config = dict(
    activation='squared_relu',
    lr=0.0103,
    beta1=0.95,
)
Below are experts of layer 3 (counted from 0) of a mixture-of-experts language model. Rows are named router (the router's row for the expert), up (a neuron's input weights, with its number) and show model dimensions 80-159. Each number is 500 + 50 x the weight over its row's rms, rounded and kept within 0 to 999. Numbers have three digits each.
After each expert's rows: "comes after" lists some tokens at least twice as common just before its tokens as in all text; "gets" lists some tokens that make up at least twice as much of what it gets as of all text. This comes from a sample of Wikipedia text that the model never trained on. Tokens count by the router's weight.

# expert 3
router:461555439538498511436493489552458485521428435499526543546471463478421454446616540535497372520502485451533397465391458458467464491524426466537426451535551510511567450481543372463541508542461451418524495515481545565489521524482509550476492495
up0:414631498517459559505515476467538459488510483470445393431493406536548500448550448457486465462508506498544478617497576465542487515418438544429499573534542494499494531545437498448557505526479428459549607512571485500460625480497498452475473474
up1:504424474575487517472512551444651490535524616503510636556529472485536406530468425552494420529487493448560439506499448498546539502483515491547479503580474571505458465475539499380536518514439461489533502535534582461472454510550511575580419467
up2:514464490424588445534522466560430520403458510593418450445508585503527489460503513508511541493460432460468490471446465436552454537535522528551541552474461546533509456507491487503429612471498489493408483505565442497492402538559472514491537565
up3:483523452559558427439536512511551521489521550451507556524471593544537481498552505420376532382495573437548493418441518536443496464529424462592446487443483550482440510525554434450581564489421473482521537597391525460551460513480459484445422532
up4:515492512480555595522485469520471623468516489455442456540513461476486466534475560449500518479456503490546456531461515460489509487510473470536390436563504530546642444552471434469592530544499581517558577522523485484456494599533620558479506349
up5:422521503423496528413542546435491465536550443511545518499452485389469491587470479567454535485534553546617494512445555533394519600472621457540509486494504508528552550501485413509494470499435571488486523455494494426448432511496522506515528530
up6:460569438459474536484543498453501474512510497448449484514515521400511491489540436433534533447571504586491371501462488414475564539506504543481486554494538478527505399420508501417536492476521472525511420538469442464435490476362524510466562526
up7:537547538499542470490506617428494498550488463541536438463548540545489565418490486445506502520517446545504536440476571516522428520543570563564522529448524440554453442361472485538466453458534559450489420497479469530457496486465509506467462418
up8:397476559477496556551470466515392534550551487588509441483534457545475529544566551464480454488526478486531423508544412538449487470483458489553595525473540456501570540427561588471506559498582529448421531463499571541368547509413601518503539506
up9:480544525514524518508438576558470459483463511487482592433518480481436511484429508479533513636406464485478463573426558382544411550549518431608492606534528517451533486497565478524475468469542566450362484585528511543523470465542453478429458465
up10:546564523401518516513468475406435483550464475514462641520547506451551474428519510555474541442450464512559545535495474501480416437535463400506483490515453500522512524501533574510536521441465442411526433540580422528503580483496512510528490447
up11:570510537496448477516517493590457453438444525578603460453442513465519371430479454488481504567485494494441514440412525489492430414438547515553442487447422595492513530497562556451440514496446470498482571405455481497521463537493523503544487563
up12:410471376373454373440463509519490424559501455465562434483429454458535527445459534538523549467502506509533574510581523515550507523579517426433490446493487521470437530458559455465470546500562415414513470470530571506479536479516498456531498467
up13:509474507522505543549498482538526473456445491516457567515504513551464448584481548419570541430628444562512446407520440554576545493510471458525441461539615565403556488536525633488472527565582578464498411574540506454542464468520501593519505487
up14:532430539381547476502431509414429515458533513468439525538471505494532455451513468470492492466536569488512480474506527464551479537522508519643563374560449597559510554510567557549465394529418549498555403568460493553554457509423501519429501487
up15:501567470585550464474490368529565542443484500527420499523470550529429472461502453496534464539497503472484439544436481480500517579413482616418537434553520519478549502538463452528474587438476460429483553522520600527483553525498552389468472498
up16:506480487508569552477552553392468595468510422477478531449511520423517443485411551529496473520491446489488556487519505436558552520465546432509488452516458462553429433457477436412463492460451531463500445401490559508442462576464498507464461523
up17:416549458497514509490455505522525540440565571479596553473444518485495462500469480556542512500479557539492534480503536541577808553541488555525484466492498524524570477450466452532519501499543520505519436456513494563478483500459552500534529501
up18:567551537524449428412473481536460530461473458576525465488449412508543467496511550514444459581515514416565424623535529488498494598385614593467431490543492488513408528422554533537508591525517444584507400552498512469503563546535473424429490512
comes after: "0", "5", "4", "3", "6", "9"
gets: " | ", "; ", "°", ".", " |  | ", ") | "

# expert 10
router:433555466517544511415470511553403498581479483551518548506478512473435455474566591552511425605498479468518472433425475461496479483534476457500483464486525495520543496494534394484584502499450495424595496544498506563538485487522405556557433509
up0:524516522470506437513464458472529457406454494429609401494570469478487419532502660502552521530497604509443527421505514445585494450465516478448509507468489481508551538520521447435565487530507408437558502466462577566523450518472495499564439472
up1:458481490512536540420406559506517438633572502497552485446431584445505502438541564490477462476516501571550537530564467474514422538403521525508505505501387509538418562501512465441526450530527533484414507514444453528502483466443521445537598433
up2:595626578488520443489499408578486556536495474470470495572434525527497453527521653454558454521525602477487484425513507525558545494524641462442547539602468541559539492519527532559497474553485483491443462480464520466519530532473428513471502524
up3:483564539444587490609520496611547492409457500589488545467431503536441542471489515461495454483511426488564578506477506488470510542475472614503520489492525457524478621556577530513586344445415475500528500507520507475467470450479568573552434505
up4:479483561578572567582519475442510506562414499428385529547462467455530393496564538573525429559501542527472507480496482515483521567510454505519444517473531460499501419478547470543546465417485412499511420536556457414482543520444511456572543455
up5:399364460468489433442528534561430530461428550455502468530454391468539496523554524477526545629497568547476412578415499434514494547505514523481565469461451476562498528456463522483576463516465623549509526529496494478515442555559452468593525490
up6:431482493503607486423416489429421557463577477400516509392518539592557399636485517463468502436501516504554493418544503456485494458525555515471478491615489512573508529519518473502539547521537522497500518489521450549449435516411548531476570500
up7:470453448605421413502425614466488465474519508463528524523583436543497496499489527493555417488492528536429482461532487555488531496451553536512520413407427490569435457551378407565589431485465415552543579516538447491468514421545526445537495514
up8:521547513556484380505552413544501494477503520465449512546509433509515523499393546494533494574519488510545396496496517507481478493526547490503384438465584608463446506449595562504522580452415488473502391512637506435533530505539470543462421457
up9:624515535522409410489508474422509441486521463525554450502466459577543435531606549444483511572488519471497407521554540465583510365586458491502476589513575552560502570496533433434536434507609495465549539541583498454485533490467504555526445551
up10:539533519466538459366551594502445427409563479484549565532487505497434518489513464451496489514516638597553441422499484533503488455438616520589518475608518487509532533521478456393495457513486550530460502532474465472535455399544432631440511508
up11:519500508479540568409539528423454411519599435439577571559491569490422440404452505535461447525398520591433455488434565522502514461492519528514529531448404477540602591457554507481421489518485540456481462472538512494399559611543576520464487462
up12:480503506674544497484583506567493488499536494525464469555561464536415554569492485431537464481573435505600414467516553537484579566526535456542514519500484575539528537537560387480526476524496487497468487524522412493530562399537438489632457595
up13:532478506553478451494488446523430518459482431520560507382444616518475527470535478504508548421528510449562529491421486532543512516523442532548509492403521517519402491486626503491411562485552560511513574537515436477439560533444560417420517479
up14:468482421542508432460437492529432461545461458411477473546439477453511436499529524472454456443604470555564459363517494489450467384501536531384474576465517530458582561535491475599482511460458512487493576538504533559528491510471572496521498491
up15:473452579450475501490453504538580487535423503529526602567480473389442534525507484458473488490473516519548434482464544461487571497559430502617494544541539339486464522517482447451550529394486454421527447510541446474500452529529516544504458523
up16:539509512592492527426493485475501503611494537505503501514460588474478432561466402441577483400479523522551395584487433517491429596602462520438506524470526485399532504506472506484482521513445573512429557515498507504513495527541484516507545467
up17:460543510526488498393563536485476440490538460534625500484422508478459471488537400520522461478522408405496554529441398469524445509558474451435552461543387536481446543561493530535520594475476476456536554537427530558468544575562502443539573575
up18:407558544503478577440609463506415495500560539523431548543502451555473450422615531520577510477486428470459550602533531534443487366443452510509465493557492431445469557473505471501561519498560536439491563499479501498439404396555537504536505579
comes after: "0", "\n", "1", "3", "4", "2"
gets: " | ", "; ", "| ", ": ", ") | ", " |  | "

# expert 63
router:450595453567588522460582561530478493451446482588536495520438449438468457433498563509521481573423478482472400483476412477464605485522521443514460407527517555526549425415517494525512465542470467398565494492479619519480499500464482480557476465
up1:448503488630491554492554516545477418471411440529492495578483555423521582475485494488602399511531480478444529453507507580566513411451521509501532415496503519620560497484474495453507507505440510491499527472542518408397522506590465422459490520
up2:496472480482599429419377561578503508489460436581477471542510522526439503438482485468510513576514507552503539532497536461517538590592602516508457505506478523591468515534516514499536548442506492423453522490563462588510604429520531540521508557
up3:480539495576478502447496491418503488605515472545576499421536502437517443427523591525450520441478551481536538486535573436467540433428493462489476471436495469493502573364550500502485522521596474516534495475512504558558543413480544586479472488
up4:523460396515486451495471512574478567601566490569461464422476621537404473501462494481453477533397427521507495510476536506527493434482571534576525387472524553567600496516554464409558520437467496584555537450541537500520489467460520427537551439
up5:524488527452595437490484499513472599501520493496535517466498536489435469431558478457421500448406513500464488472598498552392443468391463540428455518634551596523535441542485474525465495527461536408495483526472584479484512525550588447579510533
up6:438588486493430498444528545559420638564463520505511449400469521486486529458504573416520508521532466427474433508475447469512499501458586522594567585488492438530545495483568511567531482504418455548549510510464455512395534483588408444474451476
up7:424499516499595525502620527525455561536501520502462540547533477535435554570428475467452568532402516478416510476472441459384525540496546545515533529574442474529429484442541455508574417541486447553554475570532466555578530519519550567526540525
up8:488554543537504557554526526412432418530468476495502514654499409444499544497508487415482445451495555428579481534529550467492577510524520565511404520547460418486463335502482488542509530507536428445441498493516477537509436528428540541428409528
up9:511499445596506554491455579546470554469571517568566489476447567485513552469442437465510473448447454481503508494498424479483462494522569495522489456559461427492542519454483639497445607584560533503458398486519476522526521503436584532532511555
up10:429467469519455483483529505485640484500478495448539466483418507485470531425605574443560538429467435491477466553520467521542546458450495459512456499511395498553515533522501507473539487451528420489550519453580548436589525419481571488516478508
up11:456528418537487545454495397441624462509543490496456469491519512492419527497410552490572511539543542486531475424446513461471470506518554524486541459498427500470449548450498547497472579417462531479528522530474460401444392467536524453595516507
up12:496484562514486461577520528459431499524485507514500403581406468613492512531522499465545590524451481550512497411485447528464494523519596443479515523593481481513440461479476491477537443493547480474489523488530635516386534480462498498406455524
up13:501409568484561451517524494470578495458408566395516542549410510487519569494504514516526550467481400530557570529569574465415509501405455523442535468495522526490536448575506562526394549452432510435451576543447529576498444505465555454546496516
up14:578513477540466468521501493500524582438486524465487556478449510478447491510440413465565488543485433413366450538416463475482514457433540531535489548422525494527487498412533453465507476488562461432507561450607535407477442524457560439485574508
up15:489492474484423480529489433424511485513448495514497520461524345437464538535496483450519488455497519453548406446566460448474497476543561497596509513442527540528483419461534515441528490477500522509465509472504520514462441383467570550527548388
up16:506467466552462495615553462608415490492541488457598487526463571471574496542483532414553522498478539542500535501492507503480479504524471535513542490555546553492482491435513384518439519482505472562532544462564559523525491467557518515455520533
up17:488500492433444524436485511559475523547386513550500535539491407403427513436460461516628486475458538453426497519558486521501453550400445488522500510441481529459493563474476488492516483543487497492591527466559421442459567550478537466461411549
up18:464473414536555585412567559527520533453558490463501566480472464536559468425565577487548532484573494424446416454530499533513484504494508454566490514509505567623556536489462443542527565485601547435498490521430504380400456543476591580529563472
up19:588592579513498497511548557519492566548476512591492535480537445530562450471434498435554544538520491526593547509505414557493569511462602462551538486426430548486497496484521568496609528582494512483550516420524496400495586519412456444465537501
comes after: "\n\n", "\n", " \"", " | \"", "===", "/"
gets: "M", "C", "S", "B", "P", "The"

# expert 2
router:482523426521479548477528519586513461500483485532586535515499493500454493462610565574551410454427507501518468503461486464427550448546404461533465515485543563505541454450503404482510446540483455477523424433491549486493622458454461523482474468
up0:511531390525411529541523539485558506450484522497462532475477518480467550481458410604500613504538405534468461491546468536477513472560485524510576499520464498520509469400488514439429557503605435512364462567485504398473529495664523503407561515
up1:461484519467568533459553379521458518545447508504492383522498571329567417377466536526495517461532603525410504496550515417487404512527464520575474449484502557494529518478454514451567461537511485541557470530551578499539543496462445448564560477
up2:506480479528496460495492417396483473450465527566465445536481471604551516544545549494477493546619430517429521408579452598503475450514581447501536502520526525519441505436456478470511468481482504468472469521578421502518472491521518498527502447
up3:508556485511499537454570469543470607475561423516455559518488436609377572598463528493478521554529551562496516478523546527570457415571487469591491499557509492479468451470520458474527528556572411483513452370414412455467493591505408459518502515
up4:547458459468477564523491546439467486407431461548503521452354519438345445510425430533546548519527560581516543506456521572477448515468597506507464509430495457441633537514509543535439474527494540449530436498501530499485552476444564524501465547
up5:486472422562606603497441493577568513454533443585528495567576550399479543564505468403489597480528563602527545520449496457541486445576533471461411422489496587397481547444503559501467553500414513514469503561488539500502434427472454526470594476
up6:397542550532513643528473535582470491488503616527412535449507521513556492448443463547444525552518550497481443582600528465442566482452508514514556485535530550496500401556514429537465477446473588450501503493488474432555490607367445569468490582
up7:505646551499581488512558473532516626482513478578482488571573536480480529428507510457533509473463463584483371536554502485448450506479568500475404603543389462589567468568464503535498557574406486435511399489555527508478467476535545489536444590
up8:484477464520513460482523534576444441437521471520546573587489475396462452465520648564455410537440511532493556450486616590627501435472434452490492528434505505532459453458462470497498431523508500564430446529448409516423544556472584599486520486
up9:539537510431574546548509501458422429478527505567462512430511463514589475519525438520563511578470456414422465462435549536535488421452511586437470499501474455576428517555522452431563538427454420517437531467441519495452494554465468559545486487
up10:476529533458486535465457446444395459462511517550519555509456569530468432553512429490535456465470514479503429450497601456479532431487529536517479457428566517515487505506513583458469491533532610528511580539459469575516483581505514479393526476
up11:563495502527500417555485492494491478536445425416459518510613431491416488431557552502453475568609564441508428562537458460456581489538471542472394541540561529522548470439423525548492422489485505395502531510535530467448501494531486431475516540
up12:466464469464462464506488569576595433466532510566543517470459464480514452492536566503523401434426468548415485478380524549436461566505498488554404467522527531599498457470578577545534479615496538551499508579449508539571429521449515503536494515
up13:456475448491545471471525474501539527603484517562498548546586466492491460431500465495518501552489571480464507428387501439523527475587519515497570494532506563525600531571537437551470535539495476441475412502507487610525437391504460564590492568
up14:500456426452517419515444569502570454463546487430549574521489427557560487419488534398531478435469556486507534494436516474525474501430489451491475492490406557583589381475517451463419433552454472550587453494490562484533456413436522539426512368
up15:513489475552382502590451561401498585433386490443515462493509568409442517509581506506462466470473492419533444519560528431521567449520494464417414468438496576484451497502511483507482474500527406464507518443530517471478585508506512530423424512
up16:490578461469483523498483513586531515511402532532478469576483445524484467492571550421486464493510438594576494510468423556475600495510462535596558492471495545522448478591555489444424389521429521577527554496426492371483459484512519427550425593
up17:589558573427518491549499546470502507488587434469522544566501471526427476488507572485551506495480471453503533452526453428514535480514502407509514509472379530503485445444486496525470556578425516510471465537510450416480525442501449644471493472
up18:541490562557523499478549431515553613544461468574480600574550525505495495474502557505588466452528492591527542524571415471452401510520578440538540491465526435546463533483554462452449513541473515537468480455435490546568552520581527469441453534
comes after: "3", "0", "6", "4", "1", "2"
gets: "–", "-", "/", " – ", " to ", " /"

# expert 14
router:457521460531602518499491551603450433518463481580528562537426476448459496443494534512526493548412427480458491412483497487432609489504502417552457464486513505610544507523548487547565491575468527387507476514434505513533579430502425441503480404
up1:478442488512349516489472505550497508550452452533666512530460509457476521480354478482515518489433455466550542513476496524496609488506507460546516545518425528508439508481611474576508504499473468437524483486489435510546500508545473533447547442
up2:534488495525492390558491577512483552508641355461526574514475478539494537399499527464582562440408565508501485442528463544473544551449470458489501568501532453438520545525508473522543529536510581458477558547428498483557563496409507543525516504
up3:543446580533445540482495534544451538427522485596460374583530558406566468536495582510524505520508502510473481492447537561550437547644446590521448466581420538479554522437450504527481462457444467569498506546466489640491496470606420466530452447
up4:453430558487490505617536512468514431439536495541545511466542502486514534395521509512541446507519465422590587442510413523535502430526484497442415481456580479500525474470529595513557506451527534482464508546473550483543514486502483520496543546
up5:531485553537535548410508558460568557522511550535466540391424490415489537527484521567444512544476506521389499487503527539431503559466459547494464517555508512646562526474581595472541492457452557539441391564488533433549522500576520448525438388
up6:521592475523468519574602450500630480439518478493491463542569522459563513516531502571477502450515337508492531502407516474502477509528510523565471399548523543483528544552544486486571497458529446487514475432553627497517522586532591504485556468
up7:490490423473472544474522534495468496491459478565409499412450507472521485383395482566398442535520590487470469524410468466426553591448488583557376464445509512530523535506560551495490587559539481477513440548507495513495532528542427418569470480
up8:575504562422578430525497525493500479431539521515542473498426533463480466514501481504499406556462525492515459480494492523522385543507427481595520493503600464453553546499406535578505466502452539551507476513494365582528468481473588548571484453
up9:497559484537518449519378439515472460544383556475617488438565497382561522447518440593511565516536389424484502496586514526476580430428502551492534552511556469461504538474517483441555558431460475489471543588466516615470548457510532515481489589
up10:550521470551472506479458510449514436505449376478543558487414603492498473446508489484521510414542471481510484514486550445506549535523572437551495464470638500522470499396537549491476579521520498494495495553576406471513493458470426516461522508
up11:514489405488436484487505435560439420533543394472382594446544412457473553405521450468444545495600479488512465380507465509464551565500514439466498471558490515569445450465466543507499513515431489435488515444514605540482534476543485540506416572
up12:507504467500553551570498500521571472475492509558549555563448578448456485624495470499541453499465512498611488489465513541486533476477641625517550467499514427604472432539551508488430537455514581437499546490550496419509482456529549539383453517
up13:560503550456492439521513503478454473442468529518537500478432444499434519591492502580502437517526504497492538502446469522495482510444410511561491595418332490474494465476544526609478510448464572427443520486490465519438533502496522541395554490
up14:447609445510521457485566502444457438392491483526588523539495549486542588549536487473457471444502525568513507468433544517343474522506498541534527595477546500569426501568532456524515490508557445461473497448502586411395524420512491546417476495
up15:540496485526425433571487545528437279441539503471637475486531563474505509442485428585586460571488504545529551533434488524507433437566556496454588481458546476410459485515478534524517557509462494386519513498440462431503449374534555494474555536
up16:521599425527590583461438445560571522462540449460627505530420514489464459575491507444433503488467528499520575533426519480520565505390497492602524451386515472464512543495544578586465592530418461495550455525528611481530517510515443541514549421
up17:514527478632515463471354575536480479589521470521535477509520557578560439499504526469552428445446607473462481469487447482452477582438545545492495460403560571515534550512507478450475549450523573497455528500501463507457487562441524543489439493
up18:481532469497520453548497462481524440558478478507514589492594635458495509490430523490551507438457462458562603462555567455529540591519464439512510522550559543555496518597550510472495548419489546515506501507423517504568551484421484553503575434
up19:517479492602492602527613528468538481476462553463464473497373492523456495519457529444535523495456474503492462443450485618419443400474569522536471448605591518437561452487502442536501536477491545363470576552520537532557464580418506499552488498
comes after: " | ", " ", "| ", "–", ": ", ", "
gets: "10", "6", "7", "12", "11", "8"

# expert 61
router:423529446537546531435573545514462459551456432569595498528463391458456452456565531532528396565479474461437486484471395499427563492482497427548452495589560594553564444471556493472531494551427465419508480562449547517525509443428459490507471516
up1:480519525518502475564505434496429556497543438481367435582550474443510543423499543458448450487576422485524506520410566507444462442456507547590519511533561513472385387592472448436507527461503479503468521468510540580491559446515581521494496444
up2:419542452436558485485552570375487417517504456548443463562542489558494563488580455475596563496584456474493559526480503500545529435478572472507474458520438489519531526415484446468549394474440614496536526553393536458528426541551539534482443515
up3:514577462469454455437586483448496557587504481550579476442547515450525402526519564476501508477442455519511494540506537510568515536529537528514442506494426482579389517569579460352490527526425503493485506556513529582470460363428394395446446503
up4:420564435506507420413527481556559590497567434518502482502496501454482496380533555516462499532475464550536477603474426483400508524482431475425503563520526517551448565502508460561525461492484417457577576594437500498437531567544504422407476428
up5:524555499537557414572477535525507453479521392467480546453465521520465521404516416453443583537569502534478477503437492619484496463491543566509460534425491545432430548398523497435501445621475600521484517445456527474495560490511411511386531567
up6:427540544583489470539459521526549552549398445461536512506483551618424390475504538426506454418516468502530493467527437460501589467454494470578534507618487457478492415542508439486485474469549555479547537488485416546526424493545402439386482607
up7:487503553483528509535452405544484511539500484553459591444494496486480457450450505486553442532554439518436517533622488516431428520558443533501535435616512496531604467450568431522518411468440465511476485559578477487498561432610625394484469535
up8:428512525465476557479469455517483508550452515518460569533425401494519535430490493437542546451562462432468510565523431502538498424423454551499430581510428522427503440379467541462514445553497498455469528473469517544487483433504416488377454549
up9:488460497489516461524417475536543505426581481428472457470477452431480469558585565476499434463490521505406585342460465450572517539481558475472432618523456522496487530527537479513519489598582548440462426547501488485451497529492391489514547464
up10:471463486552522461498468481511564510613441538572462513432471529475435497497468511501490427466500445560568548510456387445513406433480480497509459533511512427461509479448423501536557570538476509509476511465479478493527466523481452464363487454
up11:487542508586426506522502437444354398548521452586430471474498475622528448449537577385567457476503518485518416484463440518473489551495490484515411501569561570515516522465518434466458518546485439525518409422441506483532479488475471473449522495
up12:476467417537468541545518505493424455482458546493435491416551453529530502446512508456507508466537568539544472605520455507541532587477474578542460394463596523500473423560567562537571579512458537465420562496552507527610506483421494496507495472
up13:503548475407490552511549468556455409397578538517488503388451448457547496566486518567444438398477494495509530425555469467555470531552459464484462484403539503446475432546527511466547442548413519435385378563599543499534488433425448588517501450
up14:539576530390501505569517489457429567566471411506413398444439560503455436398562470511581497561449440519423511575473485495494529410488546596540564523527491515561445521505584380515580497438494527573532483483530550470459609510537467490521464443
up15:438497568505468521527505555513454536436582523566560533561451442442586496561571516471502491528491524520447422465449534473476500503484527515445475619540600486455479443475541511474484534379520447496462489390505568466436504559589494520500406512
up16:513514580447391467467498547557546456475571532556442596511466474618503528519578530436593457413437550534504555544490571535402429384465450538551544494498475564547565527484543453472498438565494540435467512515521524491507528546471507490504495451
up17:474571447515478419471483480420495500419450517444603529609438453561528560500540514428503418463450499480518463491417489554496487414571521417511515537576484512469544494520539447461559463505360422440500405584525570530523561458342502547573498484
up18:501502426409512489496518573517444462536460361530476576505484500532442536441436543510519450451494403515455548442578387530530521521496491528546516515585523533537520554465574421470445416474445422439512476477534534356543445465475525521529448529
up19:606570569571477491527435452525501484479481520456636440496439527453498480526542558513422612527408518534514445439514516493506384603411508509531396581602449424523511555467549495488503498537452642473499441418521475551429459481547511523493437503
comes after: ".", "\n", "\n\n", "=", ") |", "A"
gets: " A", " a", "A", " I", " H", " The"

# expert 34
router:469542478528477548469557518587471473536452417535521577565449493474449442393512594554507499516477382422508452445406486451460534462526516433512477440547549512550534468454538486544586465617451440382478459469415505524530561460488519452503458511
up0:559592569471514455451548495650460482461496531566409497479501414483530517457548560469503506507505495389514491486478484562497412463499513466535521528505451483426553580557528487507526488520365441500441537463505522529507528506538537484482490556
up1:562522418590536526515473568555497521492442590527466510446449510511551444540473506441489597512522523487516508443524531501497477541537531523445441475462518450469512498432482487507452511496416574511591443460477454371423522544505588658507507501
up2:411415521493451487560551504534320577442432518482450529423542556429455530532530507546431446517567480454468518498508581509513472512479511440447488495479526450563443464386484485448480482485467519536522433507483472493482544481592569494465494530
up3:522503491507405470442583494517529517476593498492494493444407370585586465513503591446568531481477400466452438432428494561425503538507493512562475505492526449573486530530543501525404503562506475368379461489481591559446574468544524470528488439
up4:517566451515495437450484456517489595533542506414449507494529520535505541470546402485545519505386425569422510493377431530621477492533457471600571485558513504460435519495466493526438491508520497475488488487521559495458485480632419401493518529
up5:507482515455549468533529510562456497477563483406453514462524507442531548544507555507532555503443503465411505531489639472507507510536435548485445477557505432584599439609577566527567496449493373554513565480473502485397504488427629499563444495
up6:390441487483562484501439432435552515574478554496537544516501435524583520512496529549618467512603443544483524497560500514534532451478463452551498544591499506534564491445507458526477448456568594502446540467558528527615542507472494463546454459
up7:490528542524608574483501527489553502508482528570425609515526627460489553493533575493585515531572443595497501528496514547542484455562471505562537497491499526478554440537494449448519444450463582410552490477562452586491417554513529523454452398
up8:516455561424453500497482510461531526548508472475485414505434444469520395548572530474518475523538586486432560526447450444603494421512543477449429545411440448517443565509432436493473479456600556542505396487427425526534399497487529409455505477
up9:489441453428530527477494601409461447424448499482469567609515407480479511548546534539520549526542518521430492489557472515571450524565570555395489580464539471496388486533514486513537521405525441474429513466617458445503434587440421496460487451
up10:518500467526492552603478385536463490467454467595507520571430557533494547488559480547406478551485497472584431511438460488540481522522499488539538457540569463509447559523555526456569407528558600439623485473510571475556522442558567509485487458
up11:471456550465472450569415541529466428459467493574498566491485531412548482472535523461535401490553508501525464495538459477459435439502517488531525602521390533486477476459551503498508550421482425383524480479404483544430493451425454523459497563
up12:599453438518570556485391487517444496521522426426501578466513542480532515452424493454463508476474530439610511439519576486488540496534518483574513528489587517462473508486497537494433503501371491629448561570496447449544489526465436501549469526
up13:619531500548474490528506428406550435511502483528539416483479425441560539476514493501498471519522489524441560533456508577422482394571436422429497530514411511473470519470451530480497476580513509488494507486437445438522395487480461518543484519
up14:534440443576413455466458494488497545525517432486521564521462523424526442476494453591520489408477554512506462526518442541513513451510490415507528403546527520438558557570372516359497464523477552488500486494479503452530504485543540510476531486
up15:490460543495439531527426485457481525450453476404470500607499501488387503477527509506507505510512463449483468437504543493615537536516428427496481483487556471499460534522546482483543606534388555457495574496527605626447534526550494580561540492
up16:462440546458492526519510511622447451457512420448471572513402362480537504468523583594409464544545493500524551525467468421511501505545538476609556526505489533473467504445554528494478438477503459605462483448433407490488518488513428505581431563
up17:553499489558523496506400546494504546478394480537463509475422390563448481530495552484395475442570436524583553489526410565449484455540437510498424485442454459514486474553472501509454454442530501474462562548483513509506429543588597523557427561
up18:566510435504562531453519485504591465424603600513492473441565493537603526535491521501555527491460439504490581451475477534423552372538528575460457447482525501464486563423522508511508443512465505434607473408431568356470542440491565435580450518
comes after: " | ", " ", ".", ",", ":", "–"
gets: "12", "15", "25", "16", "18", "30"

# expert 16
router:477567447511569555479518525552424462493475486540573517572461460421498431455536548532536466499447428476411488463465428500480617461548493507548442456587534507510536437406560482494530500531454410428582440513425602540497522459461430474493397497
up0:543460445486497561494443494458516437479523490490413456590558463574564514514534487451513519516502527536527448507507460546521585491527526462505457562636597492493424510460440542524498454504495433494511553492430519465649519562373482492514620481
up1:466541525426508580486579488539500524458566601572632481514453536535473488462327519438569561490532502512453479526582476526525500575570558554564521542501586516493395477498383501483479518557469520456560447574479523456486523454570504519485473534
up2:453494452563453577527542418506556517503433509521548498503477513461510444581515497524520549499503443470477486441538538524465532485573525455592474476449488389508490553524519464418561480540472449622525486545534534483555545527492536515575312436
up3:485513517479474539403523460548511521543444470458493493501539531452539534489495423489439441438438428473495551504397452482486510479494551456534464419472457415519594534563584509530509508477574438448435438445509500508490467516516521469457465548
up4:546466585536519531474614546465547469520495593546466452455483506512613396442466532479403484505496522414483434467501456495458506519497506470541469515487573483458478554503472494554531528607577397609452502570405529470460479451552482492510520551
up5:442480453574556516476615518527504473524530510429533527452474418530463505454586501443481449450450526503486522509541512503484511513541491553421402543443615523485495523461447528426385545553613409516507519550516518517552402552470486466499533500
up6:552468465462552404511448531540517591488447440511512496454534462401329542448477448451498507452455472604441531464568498483519533465569396523476508489425528507462515425439477496563481471556411556529449484487574541521610515410506440464541486419
up7:562449398453484491483397491509480467480511519444444537496495517569416487488358430559599455509506364541459493529467525557547488495482570508439536469544470429500549419463556470504525430484432495417570465533470572476482484480478426538450593450
up8:552525414544452509537417553573505563488487529526417496491456420532442344600511370569428537509517478551500521420445470564480494549482474509452456503477460430487575484515474474492519469540427525409638542429470481390446471529537458430419376501
up9:521591586551547523512543542552521526441583534466550572572522444482598429490510479466448435513510518500375573416545577529508508430568564591476513488487479541519540430503615471545506438472396575520578497494394493514468464485356493427478416546
up10:532500493453465455478480432535528509508443490501499512394441435470459514493500408549503523476401538531427568536439483418419485509461582535500436529591513612565490526415500437465442516502607522510528449452489515464507496600482542480499535411
up11:497475450497444508489512526439515528567519481477430576494588502543584463566483546502428416430500507460389569435482464540422523436509435509536518506534468550535609432395482521551518505547460458496537485461454543533523454633504499513401508446
up12:564502426401439451450498399510477567531541434476537602505527445512448460526537498489566459534522516495522585457441501440588510449456532476458456407552621453507514373483517445592528455429557513583535495501511603495507489493395517490480560493
up13:476500503469506473467506473488507480434397494545585415471479552490487444477476557493542550520565462551348500504440478504498524586543422500557397432526614521467516432517485445582572538492483473487554567442496552497469406486441448515468526451
up14:526487553522580582473430545441493589539632523428513418537399421513482512505490411514483519510540495385397484414461513455473530526553585545579577540523482541489537507376450529530463516501557516559443499503544559528511506480528539555549457561
up15:520534545614496540448456508394483485571469525522589441531585522516588565521486441460492513418462514484510483510601487588517540415458561498529436531479556425496445502438536507506525529535496485398498559540414556519551497491525554477549408534
up16:524446417528445415575558544502445483582518470502442461500533431502500499517484522543515501642526509511431494502520435458515466474447481531553547540514395511484488526519410506444591489429528415543507494514465479490557542459496462504535520452
up17:492537502469506497473578543435513503475480581612497466449494485505493519476592496649494550548531501378481445555515503427465333505520518511495498448531597560441537593433449515495488518492526531444528436527502516523493520517437522446470519615
up18:483562483540458561398668567464460526574498424592590417561500415424425459569517525443538445458598506447494435480592485521453529516503528487490460511437467484406515517542540457520523508495554548523566462562495525572526416459386527511449410528
comes after: "\n\n", "\n", " | \"", "===", " Mc", "|"
gets: " g", "B", " K", " G", "G", " d"